python train.py --router_score="softmax" --balance_bias=false --head_dim=32 --norm_place="pre" --positions="rope" --rope_fraction=1.0 --init="normal" --init_std_qkv=0.016 --init_std_o=0.0 --beta1=0.9 --schedule="cos" --seq_len=256 --dataset="wikipedia_en"
Below are experts of layer 7 (counted from 0) of a mixture-of-experts language model. Rows are named router (the router's row for the expert), up (a neuron's input weights, with its number) and show model dimensions 0-159. Each number is 128 + 32 x the weight over its row's rms, rounded and kept within 0 to 255. Numbers have three digits each.
After each expert's rows: a language model's description of what the expert responds to; "mostly gets" lists some tokens that are sent to it at least half of the time. This comes from a sample of Wikipedia text that the model never trained on.

# expert 63
router:094171072107125114102124095177077233158148221135110105145088140127158186066106139173061122154171069090133174131137122114152132146130069119137125122157129188127126110100058153166048095062154082077089120087125123175119096137114124090081199118178128154145126130105116155143184069123145115100159150072125118179149092108103170129180103152182107072079113091092099133118172118098188118087124157113082180112145065180136185095061120112175126180150208113099140137093157143099158084141114173
up0:164180075145067141127146062185140169114132177149117070089131094121118160114113111198104082106147098099132086191165123129121145157137109112173106071127126132101144089099087107184118165152130121132157078137152147116206130116148112114116132182156153171096126123201133103129083121136158144063140163170114108114149090122135166123160115181173111112098105122175107120093180157100113115073099101153116199155098138136130156070153137109113078105226135095138152104143173164141168099133126103
Description: Inner syllables, con-. Inner pieces like th in orthodox or although, er in center, und in Founders, ed in directed, plus con, result, second, third.
mostly gets: " Con", "con", "rect", " found", " remain", " more"

# expert 1
router:094189142148145132134165086183114139152088153147166106185091090154131178093103103145121139108148087079131149140146157137148114134119112108207099109140087123119123122142111145123104122109125056106157091068056083123191103179133169094132142123173067145103121132073148176128161094128151089095137184069121083176135129127117134143125148119135082124140119130086139125101166120120140170083074124084120155139147129204095159113073096105147113163136125068105111139115144117095150106147118199
up0:087119157106174132119112116124126149159146118120098152151137101150154104146143094167172137140163116152107135104193136164138123110135162130206177169118068181094067126112140158108108154110155092060153127191078069115151132134133144130169177086114137119143152105179194134137104120117129088097150102140138137137054096195103110148137173082110049085150109157112071143101138117149115104074166171159130150092116114121095127074132127150135115090094116138107206137115181118141160091146161097
Description: Verb stems and pieces. Word pieces inside verbs and adjectives, especially before an -ed ending, as in convi-ct-ed, app-e-aled, dischar-g-ed, plus function words like with, of.
mostly gets: " qu", " describe", " announced", " tri", " such", " used"

# expert 60
router:099171134141125145111160092181073195155167185152148085136070113127168163107084212126084118181178131080093130156130154101170146100140077148131146090121077142069097095131079170159084143138129133117088135112124081155124083125107119171106180104155119114123124105131160133165182066093117127074114103043109119152149070192121152156182147126182132080116110045082104121135119149138144149122116141112096159109139116145131138102100053122179119146166154169088187099135180103071184125135081139
up0:159184093181181061133143103159137150092155148129070126135085103141124133093164166183101156136140114153096164144129162078156107092069142144169131126118092187092119126084114139170109099067162084142140133085079110204084088159089128096089158125146102152107087106122112156110133093138162106111179119114101085127157114151110166137115124135108087082099081113151103086092173106105171156086083166109137145101128126119085136114073149074181098145210131096126152141120136117120137126159090180
Description: Line breaks and name endings. Line breaks before headings or paragraphs, periods, and mid- or final word pieces like ney, ry, dge, it in guitar and names.
mostly gets: " Man", "!", "0,000", "†", " John", " women"

# expert 15
router:080173063155126094134159077102138144163119127128108106135115123134113130079112125175119128154159086078096135133122168098109135105134074169168090087091137127100161113057091156158114125101165069110122123138101112159123120149100155144043124140150056149061104103100127141107151078089102103090162150095091086174142115129165174130139121161174083111143122111122096100107137135093142135104119162115123161094160112113103128107103089137149112153167134071104160100107170107119188108178086194
up2:125196074161129092063144132176081162117144138172140099148131143178149182123069127092087160093134079067044149138089103082204118101128123161166090120150121178090091109061115151153083124100119092095109103100133109168138071196094123194141144093140161139129128115100112126143152088118144118060154146059087090141121105152123108156149182113155114083083095083132074099097138092138134117124092139104084183117127090205115159124061093123152156120136157122107128087133135132087149150128124167
Description: Noun endings, plural s. Final pieces of nouns, especially plural s, -ation, -ment, -ology, as in Events, forces, phase, and nouns like President, type.
mostly gets: " type", " Museum", "\"", " President", " Time", " operation"

# expert 41
router:124153136188089084111194098154110183135151161159173097133115126121143181096133108179094158144132125101128152154150179156150104111102075144174104143151155190121100097114056177106133117087116073122070072119120129130134110151100147142069140116101111145124131115089122129116171088138149104155159173088078082200175084109126158170187112144181107109075179103121108116133111120126194129120141140115073165134145084156075149098082124119141113123133176111104184094101152136111166076142094149
up0:101149085136044124124122146102161140117128160114069123116160125098134110125088118086083097130170109159098153218134104166179095100109133109098137133132116190094094114122098121143104054092080089103082109103115111162164140086150164094167180162151119154082127105090127153160107109153192134090151128158117117143195107168081183125158108179125124107052109115139171042095099141150159132149106125091119119124108134208112145142095134157105126136113157078102156106109111124083112115170152152
Description: Name pieces in tables. Pieces of personal and place names, often in sports tables, such as the hyphen in Al-Sheib, Düss-el-dorf, William-s, LaPar-ra.
mostly gets: " dis", " Su", " Hu", " Art", " Col", " Ra"

# expert 52
router:116184147140146101123149092163066167146142164118112117183086097147130167101053137121121156168156140065097114124112142123116135086119099130176119129140100164122110082101121151133082086107175068085108138086090039195180081179135138128079171099156121092127095077050113196108138085134121093091132160077057086202151113157128147169198123130156123107135109137089135114156120099110116157134096174081087154135189086160128153107069117126136094188129137119112165125108114140131140134173100172
up0:170145146057110087155163126106120189128091113111105107140069146060123157092150092163069114112109157096119138102089121114203109117144178110194078134140156162141082159132124123092127158113126142126095072176129084117145083137126165093097146134122150127138139125158144153179101121109165113048111128121094171073087167189092160156153140118145070126150124133120103122132144144140105196148160123075084146106129143107111152110113125139117162064186151132154136119111080070097147177116135168
Description: Country codes, tennis tables. Second letter of country codes in tennis and sports tables (G-E-R), and short words and pieces like because, up, over, on, ed.
mostly gets: " K", " because", " S", " up", " over", " him"

# expert 45
router:110176125143123119113155084128087150117170165125135143127124102171125146146136137144087150124107120120104132145161204108148151141107106173166119131081130154123115118135076153150125075045153108075083121108068095156112098217121146095078160142157122155096122105123096158150153065124132089118132135043077068187130150130112169170172111189208085085109113081127106117147130085087159172116095148108119137098186088143111161089102128080171107131132159106129159123114155139118160151147092187
up0:102130184180114128134134142133173099097145150091045089132140083121157150074157085151152201091088171052108162138169103146140162116140184180105132107085111140129143076123131128136115101123174159047096135119119151104131154138178158173139218082145103126142121124075133097131125113146196083070084094100126140107161158112096174118116107174107145103091124101110126129076104117100083156146134135163100130130127080140127090174134145125053134131093125102123141116099126155136061129151060179
Description: Word starts, years. First syllables after a capital or space, like round in Around, ve in Above, con, dis, plus year starts 19, 18 and month names.
mostly gets: " Ma", " dis", " 19", " July", " October", " con"

# expert 62
router:103173062122103119138157077172085213143135188171175090146109076142156130093111139181068149116138127123103152145116123096163165118126075199183116118127104184089117110124110123122120061064121108135120105135123149183134120138083150121090167141140103161090086093083121123128169097126129132129146169121087115133094107148164136121150142154166098096094072156092111065115139119109165192102144170107097170039119137112081127094085116080194125114136175085147125103085151092060184086138104192
up0:123173089136148146124131148186188160116189124082148172100101121115157176108153120085076140126155059147135162138142077110103178068137114139157107151135141105167073175067054100139131135146128155134118100141120144109118168122090133101107191120150121170178118107094197112104157125121120064074121115127108099141095124106143173147106157105122124053092108107134090171075164176158159144117131120132104165120121105153145106085123109113165123112124168206166142100095130115108175113119158109
Description: Name-opening syllables. Opening or middle syllables of personal and place names, like an in Ron-an, Con, San, Man, New, Lu, li in Napo-li.
mostly gets: " Con", " New", " Lu", " San", " Man", " Nor"

# expert 20
router:084146093158142113132133090169121152184148171127136093145107076153115155095077136141090140101157145087129141135157140072144126105098150181142085139071080153091093112120118163178099103089140130090133099149134108154148125141107130103082182112160088154075114099065128110113143112086150102100160161084103107155152115121124133145155119149185128130129082118141077106095104121067132122081125156141121164101162103115128172142088081122178105137151157112101150097073199087108198108114112152
up2:089158078139100112124168083102126175159141184128114133116115078153184154111075205179100111146159074116100125159089181155143166113109089162123133110068097157098122124095068141156117103084150141132112122115030135166140136122129116133103157067139124148093124103123137132158172059087157098143116128090053098136159106143124155130154160175164092078079125102158128108103132068107123153112079163130089155090116109171116172099118121060154082153135187108082149092095140122071153123174067138
Description: Noun-ending suffixes. Final suffixes closing nouns and institution names, such as ation in Found-ation, Corpor-ation, plus man, son, shire, town, University, team.
mostly gets: " University", "shire", " Team", " President", " company", " city"

# expert 61
router:091118069177118072117171058133140178129199172177151120122140148140181126064101148167123151136142107069105117138149137074165137097105125116169083114081117169124143104064093150125111128125157067065086121115114134159131107151134179116144158100168127134073078138125128096143137093089139069107122108103093117147125112153109156150108151116174122140132093134133093100110154118128137149068116161115103163112190113138104138117082122059136097174153151123130152116114128084107186152169092166
up0:119132095142094165147121100110075140055157139098131101184117078166148110089087192136067143133149119085128098141160123142140170125116084165173070104123086118180097171135119116153148131060092112158131096096112127201114085132087100134139167151139157187155107146083190120173176132164183165154161121115156080111100090140133183181123121166119156142153059158107136111129103143132099137072134116134086128072164156123121130094153097093191149166171118116144104133152159071129163085107118096
Description: Adverb and adjective suffixes. Suffixes like -ly, -ally, -al, -le closing words such as especially, particularly, People, Nepal, and determiners a, the, most.
mostly gets: " may", " being", " research", " political", " people", " those"

# expert 6
router:060169053115087118084138114159132186174135183163126114162091099139146133145144151184134165167122115105101154133109169127205142112114052142099106080142136188136130138128089209167110110130157112111128093102094092193147139134079137100117143109162114130096121076097131172113183094105134115150137194088083094129139125160150125162128184117132052049131134121090098109092125136093104166100127169116099160128182111155116186125054148091139102117146147117130081078128157111076197097131117200
up0:161182172150150095156148122101139102102157171148165132161129133162142145059072159151105088116123124114095155165131136131146156099093026124111142193154144098172144081004104182145128144166152132061107137073121086141130130082126139156122166125140174130105146133167167174129165120111122079075115103124103126122064130173067074125155128145155114136156102156147072096174124167168165092106154118114162141131081176148144095100161168117153143111193091104113143135107111137138130150137154170
Description: Name-initial syllables. First syllable of capitalized personal names and words, often in tables or lists, such as Har(ry), Jo, Ar, Go, Mc, John.
mostly gets: " Ar", " Jo", " Har", " Te", " Go", " Ta"

# expert 42
router:146185122168132100141114054183110197117201139084119132164101093169132142103120181128112188130174116118106133185161169148123163108091122116179113108093147191107076084088107180105123046053149074126064134133095126176115147174110114111101166121160092146106096098132128129145136093134152115126148114109066081153133103151143131163123137165219103108129127112116125083128131125127118155092127205103128142099170104134093156097092089092129129163165161080119162110123158127137153145146120138
up0:145108099160107100131162097122137098118130170157130153167081077175121167106118137161127170137119143038131143155065191107111152142128117147163119091117098177103099110129120161169123119130141078117120130068117124180129111173103090158109129139121127194088082107118141108129210087119166119116161152110122065163143100171097139122114130138144094083120079145140120092123120062130171157070125171094110165073153114138121156126090119116245096134188179136135143097111163068098188081170122125
Description: Mixed syllable fragments. Hyphens and short syllables starting or inside words and names, such as ru in rural, Com, Ra, Na, Ru, in tables and lists.
mostly gets: " Com", "•", " Ra", " Na", " Ru", " San"

# expert 7
router:097171123134132122060190085125088128140155153122119137109107123151157168101119171169043143125129088109117151150097133107145136112092140151181107143087118185119144137085073137121111096069145136148111107095120135112118111166088148130122152114095109139047113063094095115115147112133135079124162184074073117125136119104121165135178171147181093102121109099129102095099117123060150173093118143101074151071194099158140127134080134119166080156134161148122128074090145090069191114139069174
up0:147155068144103110084133126165119154177122116124147117098115151151158178108078126155127162121147113057150110180102137115127151080117087129177106080104153137094122110107126157147098133155160135115124103155107130189158109169141091131111160125152105130151113172074137145102124119070127090128138110111112074102141101155120185155158177127189077146101109137150109123113152062097151147114033158175110173089147151167121154100067095097159109116138177152120188094138236107150157087113131164
Description: Objects after make/name. Object pronouns and determiners right after verbs like make, name or give, such as make it, named it, make them, gave You a.
mostly gets: " Or", " sign", " him", " Tom", " Sch", " S"

# expert 56
router:129158118184128081125152105153128151140155099151073051130122108161137165061133126168077177144155136111077111166123158118097134120074075161137121095075139157136100068087106166129131116106121108106058118097073112148188086194113175115078148104145117117108090103090131142109108093121170098076137167099087060137128122149045198165150158122177079124103107114099112114093093113069113152111050165121135129104171103171141149084076110118115114092188164066090170119117144119088152153127120175
up0:141137067148110114105127098183125150151119119116127091161083114169149177156097175156129160163173088063127168173095159126145133102074114167153122095130115166134112131101128143159093158132183140069101085105134099150128116122132112155078154096130138173071117091177099119156164118113126089083180090070122113144129090178132123171155159198132119099119121097152096164115138087100166165120129146116071147139165105120084170121087116115162077117168169148151099063078149107101145114150067172
Description: Consonant pieces after stems. Single consonant pieces inside words, such as d in Bo-d-mer, Bo-d-hisattva, pre-d-icting, plus word-initial p, c, S, K and pre.
mostly gets: " pre", "c", " c", " K", " Democratic", " P"

# expert 47
router:127138072138089133065133114175084210112156115170146095114095103135142163111084166174097153124178102097125153189111153097148172129148086153133133128137090182086096091103120137130084138051143104134106125138088123148161137162127117127080164094165125129140096123120169124190182083113118143099148150071120120158135080125151130180148172172164105110126103098111109109088140112116174153125151177071120123105197120150111167095109105136123123088154164104100180145087149132076131097171055166
up0:131097092143121077132142083202107142142151117109125115127144170108183124116102138079169185156140142100104200213111129148155157062112076169129128094109161177159093075059109141089161146189166108159117080128121135112167143109106124042101135141174103117124150162156098118147151186128133137052134148118069111131088115091071121107152180153162107113132144098142134091147173179141134131096090145138154184164177103132106157129108121155131098100174143096127134141116099170192140135186091150
Description: Name fragments and table punctuation. Name parts like New, Saint, Mc, and middle pieces of foreign names in tables and lists, such as Ha-gan-s, D-ant-e; also dashes and periods.
mostly gets: " New", " Ex", " Saint", " Green", " Mont", " Mc"

# expert 32
router:120129086131109091118119109174115172112208179139115103156084060160172153072117144127091140106148078101081116176106098108145116097145142144134100114106099174107134096100094144165131068091164067126141123119153152117110110168134176190096164135130100194126083128084142154161147088119157109120148147131065119145170110138131181135178125121189121092083112078097113109132114122111171143083069156118154162082212081164093119091087079068167153136132150124116174105091207103138172088108118174
up0:110183090132163088041173084154135169176115153159126086166120073140139161119088146149084179154134144141115129143142146106156154101053075123164103102093093116105099104094073201139136151138153124083110131088097094150157112102048068120069168132143081126135112123077125165130161097100134071068135176098077104162134090146144158156163156148137081093100103109105090097103104101123144171124118162099094126129110113153144144115108087082154106119147162091107174096060126087082149084161133162
Description: Mid-word continuations. Middle or final pieces completing a word after its first piece, like ttle in Sea-ttle, ed in mix-ed, or in Man-or, ence in experi-ence.
mostly gets: " Wal", "structure", " Sha", " This", " change", " race"

# expert 17
router:112147125188158086111182127127122153139158149177094109123109092115157141066125146151084109113168124116107144191141171128175131112124099128186081104101109143112116070122098151169120082046136043090128110094083139151163041179094140114125149096150127097098097104084146138115087106107121102129174122103099053157157129121114159174156125109140104108128103145086154102097122110052159161122099125108154133097119049174155188097060095098204128153167175141082126124133201128141165089139099144
up0:156078037174104049133167092141108142120168109149094072122086102109132165113120140133148158146139114116158081163177189115131190077113146183051110133094174180064164102185110146148085170155145102153090125092107156118145119109182135106126111058123137192105118125145114114194075165083175112123155143087102145127128142161153187162160199143096154131099124121150084141110118073145155138175121187141064127190121134112099161158132063164120153096167104161100146131078165107092159141179106121
Description: Mid-word syllable pieces. Inner syllable fragments of longer words and foreign names, usually followed by a suffix, such as feat-ur-ing, al-leg-ing, va-c-ancy.
mostly gets: " Ju", "ac", " Mar", "ev", "v", "vo"

# expert 13
router:127181118205130038134145102138113146150165156153133065157072068116152147104095186141108150168147121116062138140091144112164116105096129161123076127119131137074119141112076155167128119060149093080083107129108089172111092170081159151058171107131141138076113084106126187125111122052144117093154179126065099156138089126124130136144146137154099088123070115098113134100111099104194104126119163065092141071123093158122164136089107129173134152196139106106165104086148092123169105150087142
up0:137183148162144122078152131096146095104126125159152135217165156151188097116167083166099131093117167158127083171142156067166123154119111133156162117144191137172074107097103124116122159084165113115089145083109168129096139166077137162134158113131160101110137133099075129187157110137110117049081097087062137069127144135090120142119108083157118143115141089132161158124129080153156130122149132127135091090107135124168127075111135105120159120172097075165126138153080169217157069132052138
Description: Noun endings and heads. Noun endings and head nouns in technical or institutional names, such as aircra-ft, plural -s, -ment, -ation, power plant, State University.
mostly gets: " power", " Street", " took", " law", "structure", "tion"

# expert 35
router:071181091146111124107176136137096162130135076165094039160105120138173183058080109159122173110133119061126137136105151089153107141108092165173083097125119144093098140117108148154125121145155053142137101125110126172168094142101111119100157092141131160116152109095111126124121028119175088126140168119091116128149085095111143146168130123154135104055111108103133104121187094072158129058073159060103150062143089176118150106114118139147117170173171072073178091115123097119197154154107132
up2:132114083102064090031123109135065136127159137106157141088050162153126129158063107162141146184152112115131189122101095119141143154080076118164166123151136146087105126048136146130126146130133071130030124156134136142170151146096142159182100089083103164183113113089123133193197157154136163067158086132138148118179095160114097105136115105196114097095151149173098113132102130149178149097121151113125113082109158169120152138141098114086110146159190159152154151101116133098095142158190090
Description: Line breaks and narrative verbs. Line breaks and table pipes in lists and headings, plus biographical verbs like was, wrote, became, published; also col-leg-e.
mostly gets: " organ", " wrote", " commun", " could", " became", " including"

# expert 19
router:082148107166099106110139065161125142108154144149155095122120059167137129038105139180115125124165127092109113143086160089118157091100117146121112124069120127083120143137124143162115107094123156064096121132100121155131094148095153198108148118201127207118136117159165147162168113133138063061144120106102116155131140182114168177130143125164126121113071038114070111090140108103122144086082163122125152111161121134145127111098107096129116104154138145125163109109149107100183096170050159
up2:129193052142108070113188121112121160153181181146072131150107116174139139110145116166085147135136108121106153159145150128150135107087093170180107104087097152113125080074132137150104122091148103089095099076095084156147075180109155093135160083159106154130097114068130180158156038083166127074135154081124107133119071112048161129142129152210094057089089151101098040083167154079151166084093126128122170097145102171111149108116097101140117140188171126091141073122232142111142122176095160
Description: Infobox field labels. Pieces of field labels in infobox-style lists such as We-b-site:, Plat-form-s:, E-di-tor:, Gen-us:, plus place nouns like town, City, District.
mostly gets: " High", "ai", " City", " Town", " government", " village"

# expert 34
router:108141101154124129116162123186106177163164130173147125190119126148130141086106160137088118115122117115055156158135167108157145113058101189159042110103128122068074143128078169189138113082167103072075092114139086135147098141109147112070153065126128152157102078100128126130169137124168114094146163102034065155113105140103125151149135147147098118096064108086103129098150120113172134114091159099095142115139091148172190106093125110125092110168169101127156087082129102118206142139110176
up0:135124154064141161111113096104163075170130146146103145159091092163138134162061128103123111172194140131160146190088113161135171095132156112148091101086093187142119091080082084137109100080139182122169092161148105137106082128185077099146125093106100142108155100127102100158119082142127140118120141125079114174177119152133130140077082119136116118118090119143119074159093092077187131102143154116083099115153116144112172086158155122120142181156102123092085149131212144134151141127154114
Description: Media and sports nouns. Nouns for works and competitions (game, season, team, album, film, series, club), especially "Video games" in infoboxes, plus word pieces after c/C.
mostly gets: " game", " season", " team", " Game", " album", " club"

# expert 16
router:053163112133095113123201091150113154142115167120121105116140117155130144130131140097146150093145124102079138145124151118149122103117092126160116106098100128097112100115122171156149062107141115071104096106083069163144143175107155148093131089137106111104095155067172183139162073130149120126192146103116092148153097144154136153175138137142112075138087147091114120093146098091143119097103173109148134093143085156107192127079079078140101128150112103096112094108153133077150131165137191
up2:154151075115084130115157128150077129115144137165124117130083083145202149119113167178080154176154089105108169172137150129125127130136126158164152103135086131095116089051086149084066126131149108113081134122051098166159115168122140144130166127166139151123090098124152134107171162102107093061138130106110089117173077162087201157165118094168099137147151093182064061097128092152134149119108176089069158096141116170165161124089101156148075118185153104098167117091145124128163151137088134
Description: Table fields, sports results. Spaces, digits and short pieces in sports tables and result listings (Time, Team, 0, 4), plus mid-word pieces like respect-ive-ly, dro-pp-ed.
mostly gets: " It", " 0", " Scott", " event", " United", " Team"

# expert 25
router:098142018165061076127144089107095189131195134163122134132095089137146159088120159145092115105112101097120171158108116121143139145099108118127080101104104174117077125113143155136118098097124105097105043111110134182121081160134119116106177157167122135131077086126097126109152101122156082126157141068091104192128128132093167126119150135129105128131113149114128113075133109144126209136088183134126141099162111157127125131083102065177107136111115106083147094046179100148124082154104141
up0:141124167151117139167168176152070164142131135168145064129108100128118145115068146124175084120100176168101110210175099115137149054155063083152043096161134095105157058088158127120130156120125111120134151137108121163197108101073089115115177145101152081098112081121146144133149118143151089148148096060146122099102129179146153137141173121176161127153116140126105110083064137098103081172160146073153137158179124165129084098116191059178173110077168128169131114137120092082147150177100185
Description: Mid-word name fragments. Middle fragments of personal names and words, such as Jess-ic-a, Veron-ic-a, vict-im-s, st-ric-t, res-id-ence, and digits inside table numbers.
mostly gets: " project", " coach", " host", " player", "P", " public"

# expert 2
router:157135086171126130108167151135112147115172113150086120124100113203089124099089189151091166157128134131115165177117178115158110114067104151123100110065120157140135091093110144110120106078136061084084101090113131190130071183104132152094169106113059138107123119077156131139175077130108129076166117117078102116147118135102128156190151141176107102102088109109127148084139136094186156129084148074126124124142120169089124076098143113157102116166171119131100124060164106107147100161081164
up0:115138111140166137157131161124128116126111146113072128136133155125099125146157090151068150150105107063069144141106126079154126119135118103167101136151055104117128167083178063159130098096146142142162157127156090142131128178107167117138152078099183158074105105097126138167102088067110088106102105143136125167168127142132088112143148209126119076094071175170130091113088130129132148118077163117152091146099150154063122092119071156081105125124107178121144128065150088101127121119132139
Description: Years and split word-pieces. Four-digit years in tables and date lists (2023, 2019), plus mid-word pieces like s in la-s-ers, La-s Vegas, In-s-ecta.
mostly gets: " 2025", " 2024", " 2019", " 2023", " sign", " 2015"

# expert 10
router:105135083151130094113160082161101155146201118165074108160106061142133132109084173105134156099169082110134102168139159122159157053136038146107086124115113173120112072094082165138125078138158096127115090132099085157153134156097155149084140114121068144151122086110172120105141085100143117121148154085095074142166092129125134104157130134188099130136110122109093097097154126147167167140084134102112137125178093162137171105051104093161115185189153126094123083116164126140150123142092183
up0:146112107142079127141145089129137126147166192150095131127116071113134201137092128146149089126124166143104145119185135098154116100160133134107142107105106120132138125099107132144155144097141199055149115098074184142108072132112153168052157154125111080149178095140114196080157097131134155126122140095106126081146149144129093174072186112186145113162125102172115156126124152116129093082164125070104110106145089169158152096171157078181168127149169115138153139123103137117160106140102155
Description: Capitalized word-initial pieces. First piece of a capitalized or new word, often after a space, dash or table bar, such as Ha(bitat), É(glise), Bel(gium), E(arly).
mostly gets: " Ne", " Ha", " Har", " Ta", " Go", " Y"

# expert 11
router:116163118147108082109159102159105189083146146128109087158114091101115166115115151127069160108134105094150124168117181113129135108129122139132127126099081173111109133126108126145112102098105119119124104120109113171101076171119156143073159135138100126101112109132157179135129089110165101131151147085052049140134089152139138138124104093212093086102081101085130122119063121085139182095154169136124137083146148135150170121109080098195124151189182147118157104064170153126152051155077205
up2:129167119168110134121128080085143170121176181174112110160103110165160104129082163147071121144170118107104126151113154147159117123127084060129087131134112115119107098147139144164104135091158066131128083168127109176164114147131123110091163073162117125090056122111140104091145081112117115143147153115076066128150100164105142140136155170175114151112133127131120103102158073103183156090118127092172201130168105156097172174090090100152070170190097073099091147077166095151150114177101137
Description: Numerals in lists. Number pieces in years, scores, measurements and table cells, such as 1689, 2008, 3 mm; also middle pieces of words inside such lists.
mostly gets: " 2", " 15", "4", " 16", "60", "40"

# expert 4
router:109153129134083076068156097161094148133125152097157101175093068154107161087094165120138163156145105123168135128137147098152145085118160128168078125071111135087138070094100175143077146046170101105126149123092100152125046152108176109061180062175114161085089110128123180117144110112129112074133168093085108153118104160131134174161160134161098103123078111133127179115183099098138151062111153087108162120184115202111166073090090114140134159156160126112162119103194134069150086148054149
up2:141110106185128068151108116143158132097157122170072139152139091132146089129103109106127128073060183107156129166156097088168127098086156101133121176079162125164119054079140124099184146069143083153067132117066169090147121123127134093067139144150118153099096115081124123132142094145128101061149125126116118150150104180056139116162147143123127115098100188211131116145154086165131151139132145101095096156146160139129105100138153076177124143074117111171159178091150127135077096126094160
Description: Function words, word endings. Prepositions and connectives (on, for, as, such, than, along) plus final word pieces like insan-e, exchang-e, al-one, -ation.
mostly gets: " on", " used", " for", " called", " such", " made"

# expert 0
router:095175100194100076113123102146095170136154180171132136113114070194149151069085150181148194146138139124068170142126113092153136112100100163155079068110120145082126086072106147131121118139157106114097100113125121140145042145090130154091174115169093157104103105064162136090152087144111121078149140060098099130128080145096133181130146142196124088138085122145099098090163131104160094086107163121084179119132112151076136070114142115128092156184157107076141155067158109106165103172058169
up2:116174118102066111082169109097170079178082158157130125103074110208112087074124106068102142106109161132119133122114174121165191067155146133105170103116144162113126118157119147111144077156162169145121133139142158181148098115112057150102184166111120126101164158104100125120128121163144102145152088155070100092096144171039102111093169126140163145124143157063087098113155084107100135070114100137063128117157141096085151094123125125131144166110143135162156123165119125208114143125051158
Description: Prepositions and determiners. Function words, mostly of, the, for, to, with, on, plus quantifiers like several, many, among, than, and ever after superlatives.
mostly gets: " for", " several", " or", " many", " on", " among"

# expert 3
router:126136149159115077091150101154102138137158137141093126173057122127115159105156145173096199165116117052126114143159176116170153105097123114139129112082095162094149088129169173134119130107126076084133099079108123155119102213115111160076136039128098185124113091133140145153162118105166062119145128122091116151199120156097145155135153150151082112093141152111141142123134065091136145099126156105125147097146131191084161079091108082135101117145149080099160087080161126113129086150119174
up0:088093133130153100100110162099129155183121139118147145100082096118147171129129111153102118143126089104129066134141174155187135123107156097103115084074142111079151143106174097131089186102080045132062107151149128131089103122140150144137142113149150135168177135145121132138143091136130137129158137124158145115138066112161174151087124090141107129101170051115110168121160154113177086159077180126159146147128124157124127169120107178175135098136148159139124138095193128115097081141070122
Description: Plural s, function words. Plural s in wiki section headings like Weekly charts or Career statistics, plus function words a, as, than, the, and table pipes.
mostly gets: " El", " Ha", " describe", " called", " Ni", " Te"

# expert 58
router:062153119136095126118215113119131161148131168192110118150103132133144136119110123136128173165171103091117167081114126132154170072094112139129087137084117105107143113095064093169077078080167054109102086091118136167138153183084102123079133128162121161070128121118134174106127104141141070121183159098109102171138096150127142154176131149207099067107127152135103081127134084086145193088087162124108158087157097140107162118087095098144106138132166087119100122111142111114176106140112108
up0:174157098178135110114075142158198123079175055105116093164143097164166132135079081096181111076165090098173151133150110141096146141147124140167081110106100126111126170182076123091116132135159168143133119154121131142154089141113144145125130119137181160094076124108165117108140117145143148094127165113107126122088126167081095159154162110159149130131172139180170083135125084131124107070061161083045109108176064086119140129107139138109093164165174078181187121143107128160180120123113138
Description: Initial consonants, coaching. Capital initial letters C, K, H, P starting names and words, Co-ach-ing career headings, table positions like CF, and as well as.
mostly gets: " C", " K", " Dr", " Char", " Sh", " ch"

# expert 53
router:079115100166085088101210084130080162131162135139110060166093111162155129120128129131107188132127156074146152156134139101205149092105093155145087116108098160065088149137105136162131112155134101111152103117115114138113095175107150074084156129115123123118100096085172100081110041097120064131119127122101097155113107111137185177165138141136125077089106126138116115130104075111127130089073134107071121093134113167099133099088103093150095139121143098097169105117169101078129130179095149
up0:107109134162138086168116097158169144150103081096154157137159142123147112161078092108171158186135110077139060115120189082111073091157095133148141092156114223136089124118155143141142186175162126084126068090111134165150118205113159127139142141171083132186106114154105144109173168129093095119104120154114128079090123072102137141133102136126110101156111119143130118144150144141099098134076135147124116125153146154175117116127098129155114117092093103111107138190146144090182109152093150
Description: Plural and possessive s. Word-final s making plurals or possessives, as in Hundreds, Reynolds, assets, Abazins, plus blank lines before headings and other endings like -ed, -ing.
mostly gets: " Al", " Char", "as", " N", "f", " all"

# expert 55
router:079160133118139119124154107161151172112117145207108122151131097158133197087075144211125124129112117099073140140140151123124129083097111157159130135121095155078159114082105129166082100132185102091129134080075120172145133143047143101088139124186071124101132092065179165108153095112162067106144167084149083176142163166137169194127138106166102099102122065115085128140153100090126143131109159100078158121151138141142180160089131122195105125160149091143144128093103133058157119131100144
up0:086171105103126115131117116151123125089141212144067132091150133191145101172157106120083131117086147100094132158133166134166105169069058137096182084156166110174120128084111105069073124103080125104082133123131150172163110167075125080085152163153141117163110110080169137083126057117143099094130129079169079123109122153053135167144200107132092099102118123121112107163133111072148086154110137193122142108151149147089153089136162140136110175138125176098125126081079070164109165162199153
Description: Science word pieces. Inner pieces of scientific and technical words, most strongly b-act-eria and antibacterial, also -ed, -ing and other fragments like bro-ad-cast.
mostly gets: " where", "_{", "aff", " imp", " m", "act"

# expert 57
router:080166086186150076105115105149135169133154127171109101127066107172101163107092188156113169134169166118065136184107155122120175066120083135141122101101091186087097085124126168143105069138165067106095118128095103135125133178085136128154126123165068134092115104102136126099188090120120131099152159101098108128154127112143160161168105120187127090139118085081093116122121127138161107130096123084123122118159124141087146135082073099140124109136126142077180129121178108116155138106083182
up0:137107063117142167143139057106134154086081179101105091172176113156163151056119166085092096145137121128113067167159138106164140140097123126155142151138120080147111126136062115180087145109109150122125127120118112115133149136129095100115116143112123197123191166100108075102145114138127164121143179122157185112144136128112129126128117125145173139125088185137096184104097081105138185120157130124144168132093088130118146064141077122090112147183198173167133145129230079122181100093141108
Description: Single-letter word starts. Single letters or short pieces starting a word after a space, such as s in sage, e in enacted, f in VfB, plus ward in wards.
mostly gets: " sub", "[", " Sh", " m", " ch", " me"

# expert 43
router:089192117086125120135186064169114173104173136136127083147093094168156157092093139128140196107142121102103126171165147111127186111092101172159120132108089126065162098128099120144148124099178124115118076136114132148128094163143134131080201131150072163088094117107189136102122087093117111115161147046109107161129085159116174211144155154197103071100109116091111122092156097088128153076088168135094101101139105146094173089108100122163106139157109107148168113054149123095146123141104165
up0:125098107145157130163150124071105114121158073158109063093156198082161112087098115107090163119109133056097094172133073050114195148130081126148115129172081108144136108141098123084155131144136139170135056162089118112081100126121120128176157179092141159091128167124098104139087113161132130119167119092155120146093098174068148116080154116142094140120105144150080102183074105080130120127117105120124080053113104033093154099153082146136171145158078130148176114127105056106127129116142157
Description: Number words, months, dates. The piece -ent in twenty and essentially, month names and time words like until, between, during, often in tables.
mostly gets: " October", " until", " November", " First", " December", " September"